Experts of a small language model.
Experts: 16 experts in each of 12 layers, 160 squared ReLU neurons an expert, 1 pick a token, a sigmoid router, a shared expert of 128 neurons.
Below are experts of layer 4 (counted from 0) of a mixture-of-experts language model. Rows are named router (the router's row for the expert), up (a neuron's input weights, with its number), down (a neuron's output weights, with its number) and show model dimensions 0-127. Each number is 128 + 24 x the weight over its row's rms, rounded and kept within 0 to 255. Numbers have three digits each.
After each expert's rows: a language model's description of what the expert responds to. This comes from a sample of Wikipedia text that the model never trained on.

# expert 1
router:102101120137136103111134076166131116106124121126152149120104119135120146120107120149155139127104146128152146104125136124134130131139105126099148144109160108143104118106094147149102112144110098122196107121148138075112111095150108123117085109118118063127117160129175094135104135139152128129091084121106085066141084094121107125074112126125135137118136096123087139150119172122180140161138
up8:102095107133133152176129081152131103117162166132130133169112104067150139068142128144093105103122156161140113141117142167119171123165127109151179141132163134125106119077111121116153105108123153112127088102131133121109121114118094099107157128134160104131106135133100099078134134141109105134166101135112147129077141114146154140126139110154167100130174122155103152107135108113099136122112
down8:140102136091160174145147119111189146159132124175150134177125157110156140114135134098141133132116146127150139155160151142119164125124126094125151125127156174140113158086068131119131134126077148095150147127117082140136125147116116141097095168112111130153096064115135136122120148096121112128163078161130109144110136104154127159102116130165112144095092129143122121104144110163107133104116
It responds to: Short first pieces of words, often one or two letters or a consonant cluster like b, re, st, g, as in b|ox, comp|re|hensive, p|remiership.

# expert 2
router:102107144093112127095138138129157111105141158144139160125137137167123164106116122126137129129115124122189174095148113135159126128134102144114138129097145125128074143159080116145082099131131102124160099136168119087102084127125122150113092120110081076123109126098173124194100131119078128141135106150123125105144090117114129107107121119119121114105129128130069112139122143096174132141148
up18:137122073133143151148122130081163087095136143165131146134141165134143129125159101143122126190140123125082122099119123124122126120173117098163109113139168084104124111135132158148140088114134081144085136110154140129127095144084093109108150172121155123092134151142142127117081138131100136156169147083100149123124122138104106137132154117094141123130129112159112108103192164133141138139130
down18:101151079122153139100129090138180092139113130127114140116122169143107136137143143108121134117154049114096117113139154165130136115105104162185101159111105115127161177143117121147126159141115095095128136143101129101168101132137114112144116116114113153132160201133139092113122131102168169144118143115091123135114147121147154131124119066091146141132119151125095148147113144121143142116148
It responds to: Single lowercase letters or short pieces that open a word after the or a, such as m in map, martial, mill; app in apple.

# expert 4
router:081101115129107093110154115144145121108117147129126146144143117159132135149104121131157140106131116107151164128125122159159120125123086125066184093120120081131088134114100127093100090151109113139148090119143080089109105117119123133132137131147105087093119151098125121149090117113102113099096135103092108096151115113139126145072151103108121132093121112154092150156145168096178117143127
up29:167108110082091105174119137150139136121124131119121139146139115132124181163136106149155141131159118081133101177113103125117098135128148153114143091132121167114166112130065166123135107110106140154139141132121141116111131115143092131134099104116103126187132078123162094129061146160143137111112147157086153138105110116136138106161159154103127158102142132171120130170101121120150125119135
down29:120136166102138111109179089122120130114104093161119135162133133138173114116120131163155144107155125097101139139113183136195129138091116141095123162096149109133107114125096159129146153142109130086135168092094106141137078163119147096123122112145115106094150154113085135107165114143135122140136131130096122143113098129148137160157103156153093092128100120132138101145171113114093136151158
It responds to: Function words mid-sentence, mostly the, and, a, his, her, its, that, which, often after of, in or a comma.

# expert 7
router:116122145161101128131159126148118097148158106127122134113106133144147158115084144125100136102111127117135120132106103136150121105142116113129167136135168147127120153103070120107111122129100121151128081121156107125095124162177109137111096122149106079110067128121150104143115120135058060150114122170089123128094097142139077117101106131093110120125132129150082121098127162104167119132128
up1:156137111141136167174162161108167153144144140109167135116102126141147152186112208100109149157099133137148136142125097164125128120143107090163135143161134076117115146129130147087162150128112170104142136085093121115139171130125141103149140141117169157137133114143132128147154102129110158109111092130109107126178112094109141134124158117133153107126108156118152142100092138103138151147110
down1:132128131134093119147171123128096157122137106135147114102098107128129120127138107166120141104125113164107131156116110086092101114079129108131158146116122128179135080107184095138140129159139136114114078108086103116090106106079091146137127106133136164126117153153087103109080059113145144119099151131169135106099127146121131163111145130145117168107133098107133116113120162092110117140129
It responds to: The verbs is, was, are right after a subject, such as "Jazbaat is a 1980 film", plus prepositions in, by, with, at, during, on.

# expert 3
router:132110136124138122084168125101107132130137141116115121137123076110135144100095128140140128111124139123142145126117111178139105126160093101127148118146134130113099161139086129128115130128082085133162099106140094078106105125164112140101112127123120123131070147130139084166086133106087110103118104134096098142139061139094115140090081112103152116133097141119106157111156129117183097137093
up24:116135102159119109110187111101117127129141085133173128082099121126118114123106119122161128127073093128090108158138152127121132136142123146128102127134156134102122108103083114117160122136109119143193147103144142104096127136158103082122094088114105122131122143133106129160092115126146106096098121153135139129144145132138159050178111128121106104081139181103103141123101125147146120118150
down24:146143183139082107146132085132152130118136117139146138133113090116182106130091098183150154173131125122105113127108136150129114119109093150169131144135134122130101115097114113116157202093176086117136113140152124156082093139157163130136072131122157167117152116134130131153138120141112113134136159098178158113131141131102125135174126145120139166113149123149172133108119122126104124111129
It responds to: Commas, colons, periods and table pipes, often fused to word endings like es, or ), plus == heading marks in lists, tables and infoboxes.

# expert 13
router:096125117117110116111114123128132092087134146117126119106108121157126158154112099116126152102102176129145126135121106136134116102168114122117184117128136115126089099137124109140135103160124137181143107131156111099108104109153113144139098107178111090098109135131121100184073106107104131107112098150082089102115101150100118108061130114116132115105133117160083128115149154137187125160136
up12:132125118138135180138145125073130110151121100131104136158103162114149109081144143147153163137130084073135144107161114143104150083129126142120106118130150171169117137119133115132132133148159170133103135144156115108095092118105113113122147120114161139085125108140125147155118163100118137140091174115137111169169145164135100085105110137139087111125106101128134177112170132140151091105160
down12:136107114164131159124091124125161147195125154130119108166119120092118148171119108165117160126090189117136129122141136085108158131100090178140161131141104124108124067114138121165140147125164112111115144115119148074152126130147116176139177138105193137119100154130126122124141141139111097091130161126135151143113142128121110117152136103164106131112128098113131098142149115095140127153118
It responds to: Verb endings ed, s, es, ing attached to stems, plus auxiliaries has, had, have, would, e.g. go|es, vis|ited, fin|ished, debut|ed.

# expert 9
router:139154140113097116138127108120149080113156142142134168111112111119124127097076119139154151101083153081116141113145102166140158131136103119114137143100115126136129108139090126138108145185130121156158113096181137103126062118149124114099113116124092100118125131113138149183078122132111118107106084131107138088130127147107135123105106159065155092118131118154108115116158175110150124125139
up12:134210123107115073083117129133082118129166143141133130125129095134124111171090119161094120134085101145147150134126165152110125176138119123124136143110172124118119107122113147123090110130071123174118133120158105118116127129144167092123171144133124101121144101151124156118162116101127133127135108109144119140131098113114164137103166133084118124118128125102129143166118132162115092092188
down12:150130174130088112140141105148080115130121134089166108160121140141069119150144103132123139107106144149156133133155142153112121134163128174145099129102155141151159117087169112117128105125118125110076119141117085155096139102096127121166155115136141148140134150139079159124132134130121138165144084100132164145150091166097157119141166120125122108089135106142178175133121113113094107110106
It responds to: Final noun pieces like ation, age, ity, ch, ement, especially in infobox and taxonomy labels, e.g. classific|ation, Identific|ation, vehic|les, roo|f.

# expert 15
router:097122149096136113113129097141133086117148135104129120069127147170100153123099077140148129110116168123170133095140135162122097158162102121127176143089166111124076132143073124121144122143068142145178103107176098094115127120153108125119123114143118104130091110130146106149098123095097109112098114148138130141141125105107118118118114124124159135159106132167113145154151140078130112132121
up12:081106068115138105152101144122132135161133156137160154107146177164125138083143097111171135130124125135149137114147154171119141111132134141101193167102129101133146114165163149126133156092123124164124128140167155097120135118096107112164133160135137124172122144142144117150159100147104142113095169116076102137154110093098123136154151136160115125137099116127153094145152125153105121155118
down12:128118159127097121119147109149139132121127136108133143091181111103127106151146140098118129136108149086203099089136135126078142149090154172142112129145174138147154130119151156157153113128092127071125165136154121131101143109115129125137102129095078140073169140130097133101118136155132106084121114137140126134123113103099134128119144145150087146112087142156124167113142116094101126116084
It responds to: Second word pieces such as ing, ro, ad, om after short openings like K, o, bu, e.g. United K|ing|dom, meet|ing, dest|ro|yed, Can|ad|ian.

# expert 0
router:151111122108110104124133103121142166088158156126144165153110138167126150144077130137145109112115149119143142121137143143133150107131127125130125163137154111133102126114066152154088049153125123146142099140165108066107128106149121139135128107117148114126122157140170090145107137095118134141078086158090121102163099141128088133080109145072121124122109129129100140129131167119152103136150
up7:105115100111144130153182142130122101080125140116146133173134141151127113122155108150077139143153119175133139142068153169138138111104124124155176106131164131107114133124145147164090169136143146153110114130112128121122125130115112142094109120130090109154140163110166086154106110105126122151165087111088138078128116141150122142103132139145070137128095110124138149131134173071123116117160
down7:115124059123150164135101152131103136106142151135103108137128134171132089119097117132119120084111113133080074171124129112144124115131158120137140142177142153125118182107126103117112099153142138137110097116072152164128126105108143158126117122124140153141193140138132119114105127154142119118126114104097138162125121157126134167169103160105116131153116137177123093077119153122071120129126
It responds to: Short word pieces right after a word's first letters or prefix, such as qu in Inquiry, v in victory, est in aesthetic.

# expert 6
router:118146131094104136108110085113132112098125171150148110095117156168160162122086133101163103127097142119146156132107111159154152125160084115076152115117141135137088124100095134132095120141091111136134102123168114083144131077169128150122135119138099131100111166152135094162111147115098109151090127128127116110122113139130084120073105126121138088096115088148098133117127150097162115133133
up6:176142119105151126127151098114094158134097145134093112122108128146139154126104144105131149135162103087149101115141191129147089109145074179104146098127138142142141128131117149119106111088109100140129152107124127140125121123111172145141106148157123114126166120159158169158117133081147143144139147128155111146132104158161086151072123125129182140130142164083142152156139124169123105101147
down6:170164156162134163099122140144083117103123172098099127110149096161123144107130136154146125160153137143094141164118153134143108157121158125166156094094156153137117153130100100152114140158121125147116147103103131159154117130107107128117162149092119125145119158107143159110145117084147172165103163134104103163078167119098125134163130146113169105087094137142119156113159109128128148109109
It responds to: Word-final or near-final pieces such as ent, ist, ial, ical, ual, ect in fervently, consisting, phonological, perimeter.

# expert 8
router:098114127115072124122124105173152147127137169131138138139074113136109163118124124157105160141135143097144153106173118158135126108107087165089148119145152110091124115107113117105132117138097146138152100121152138102121129120155153148119123137155117124076121137096138115147103133103131135125102113138115109143181085155096121105089112126102156088129059166135114156129076168104114129168121
up24:142117121153130153132134118165139145113141124104127123113158149131142180133103129150138100119169116141057115191152118163171138099111085125140135126156091096139147087093116116142120146112124184153108111123117150135156126137149137063114105106115093082085165131147164111142124128124118130138100166128108133162128113100125118110141150136149138112131091120170116169101154107102108152109129
down24:129154086092097158146119092151184122144149131126116114136125135115127141155119178140117143173111132115146152156149114132090112125128184137138156102103106175132129132097107094106151148103092095111126128089125140122174169125111110139117120163114143083119125136140139104150157120086132159120135150128117174121162153111109137116103130149134140112107135136129160140133177114144044108126161
It responds to: Pipes, blank cells, digits and decimals inside wiki tables of election results and scores, plus coordinate slashes and E/W markers.